{
  "experts_per_token": 4,
  "activation": "swiglu",
  "moe_layers": [2, 3, 4, 5, 6, 7, 8, 9, 10, 11, 12, 13],
  "balance_loss": 0.00292,
  "norm_place": "pre",
  "warmup_steps": 319,
  "schedule": "wsd"
}
Below are experts of layer 6 (counted from 0) of a mixture-of-experts language model. Rows are named router (the router's row for the expert) and show model dimensions 256-383. Each number is 128 + 24 x the weight over its row's rms, rounded and kept within 0 to 255. Numbers have three digits each.
Before each expert's rows: "gets" lists some tokens that make up at least twice as much of what it gets as of all text; "comes before" lists some tokens at least twice as common just after its tokens as in all text. This comes from a sample of Wikipedia text that the model never trained on. Tokens count by the router's weight.

# expert 17
gets: ", ", "of ", "the ", "that ", "as ", "The "
comes before: "the ", "a ", "which ", "he ", "but ", "his "
router:109081109124116147121098109122129135134138095110099109151090129123119089102175131158121105146150173154079150130077140120140109144098150100148123151131172140160120140148151150118123143106092176105155160165152170086104082142126145100145117124154085123157169147145120150130132146149095120130157148100095108125194132148109111147129132128113109123109118146088136158099135093114089080129129

# expert 14
gets: "'", "0", "|", ")", "6", "h"
comes before: "s ", ", ", "\n", ". ", "\n\n", ") "
router:135118111133153125139136129125149176134140131104112178122139153110128116136096109124120106112126140138102115133093129097095079107145151101127124100122103182121146086111136111161106076135146112148088144157107134090144146154128098112133160152120113153160129148145145141147123100167085128123087139151122183173162137097123098145102130107148137132126124123105133122103113122100084131161173

# expert 25
gets: "5", "2", "1", "4", "0", "0 "
comes before: "| ", "–", ", ", "; ", "|", ") "
router:121118087135161124148087157114147134112145093154144135110098164135113129126162123119117139097116144145092137112135132124099148118133181114112130102132114170159103117146099120162138078109121127164115154153123088100115109155185156146134151161113094173173118080118124155132083113125131158137144119143138145099113102133111103125126069151144167149121111100139160116108128151092153121121140

# expert 29
gets: "0", "3", "9", "2", "'", "5"
comes before: ", ", ". ", ".", ") ", "–", "; "
router:111130137131132169109124140099154177157102095142123146150148126154178113139134139113153139091135105106101144133097172090164093134123142135121087149123153171146144131109135116149138111174128153132072113102085124134106063131160102147131175120094119166141166156190165154133141126168113146162145180117134168136133114134114101135135075175126108147127112116149153156132134123118133150151126

# expert 47
gets: "| ", "first ", "|", "th ", " ", "one "
comes before: "| ", "of ", "\n", "|", "==", " "
router:113098154150101117142091113165137122150160126136115089126147154148152106091086162122086165124133132114121146119067127146147150117150145126118103099143131160104098117118081142129157100107145122106146102148125136120156113128177081159141150103144140151114149099145107159130157131113102128098139136086136124152123086119139070167100103136165159134133124111110149132149170155102147083120157

# expert 46
gets: ", ", "201", "in ", "200", "In ", "202"
comes before: ", ", "of ", "and ", "201", ". ", "in "
router:093120148105130127146108148140134136135148136145113108175128134154108104116139110127165092131135137120176148148091156094170099111138129127105099098124139142102144151109139195106097130136137139138114128149161127082164089131116104099150127114165170166122107093163156136125116168143156122150170140131118142128181126127154149133134159097124096141146126137132086176152126107112134090136114

# expert 23
gets: "in ", "of ", "by ", "- ", "his ", "he "
comes before: "the ", ".", ",", " ", "–", ":"
router:152141101136161112089125092140088127140113111120123132102106142145110106136130109114165150154124139105133107113154145156121105116143120105099150085161150176151106139084104153139098162108131145155135130105142094147123109116152097099124104128102131137126119088144116120142155175129112175135169113157152150131133117119146104151106076140121137114099110158111083132132112170128116134140142

# expert 28
gets: ". ", "\n", "\n\n", ".", ", ", "). "
comes before: "- ", "The ", "\n\n", "In ", "| ", "He "
router:126142132103148159107185109149119160129129099117116132158117122091138111132145151120116114113131117125116092080102132147150113129142170185117121117091107130084130123128108149118143099104163120110139178104094127131100090158146104146123142099143145135150103095175101139086104149157110152152109146111098187138132131134146092135106120100137153141151134139152094141116154101141152096165154

# expert 42
gets: "|", "\n", "200", "199", ";", "all"
comes before: "\n", "- ", ". ", "-", ": ", "ing "
router:128140174141147107144105125167147140107117136091184145139128182135132114153095143136115116133102129076149151150120120098124144135162152127163108127150139137116128097119154180134116125145107148103113095107111146107116102144109126097157115132135126111136144099115149145107094126162137119129133115113145134119097164121131118152134127161120125096155104126153122112132128158119114143159141

# expert 4
gets: "was ", "===", "is ", "|", "==", ","
comes before: "\n", "a ", "\n\n", "an ", "his ", "=="
router:126101140122154126089151107158166171094152118140118131165073111146128122132105113152152129095111118132143083114095142161099124156140154165121103158110139133107117117161094144108123138115124154147157121152158138111104089116160083100110131135134102166109126109173153144119130129133094113144140133138113123157114112117156140155144119125136131175133105138140123121143153122085092114162115

# expert 6
gets: "| ", "; ", "–", " ", "(", "John "
comes before: "| ", " ", "0 ", "–", "|", "1"
router:103106125136160151090127138154151099146115134147145089142143131137150163140133134111155145120149156126139139109077144133130123074152180147167122092135147155134108106146140127110102150135132100138185134087091161090126108154112114105122111123092077133167139132113128112099150128110108175092142174143151196141151081122107124117113090160112131134121102128116136159091140122136105118170172

# expert 19
gets: "that ", "which ", "who ", "with ", "but ", "had "
comes before: "the ", "to ", "of ", "he ", "that ", "it "
router:144093079138109170105157151160172149152164090099129133125101096140122129148161153108100122136138149126108176098104100108125131140130165103130093144141112108132099169125110118142120137092127109160113095100103138116090087122138126087134137156093140114140141136136069157118101155151127118126131106154121168172137121142140111173123153131132122139125103113151134150168106090109163093154139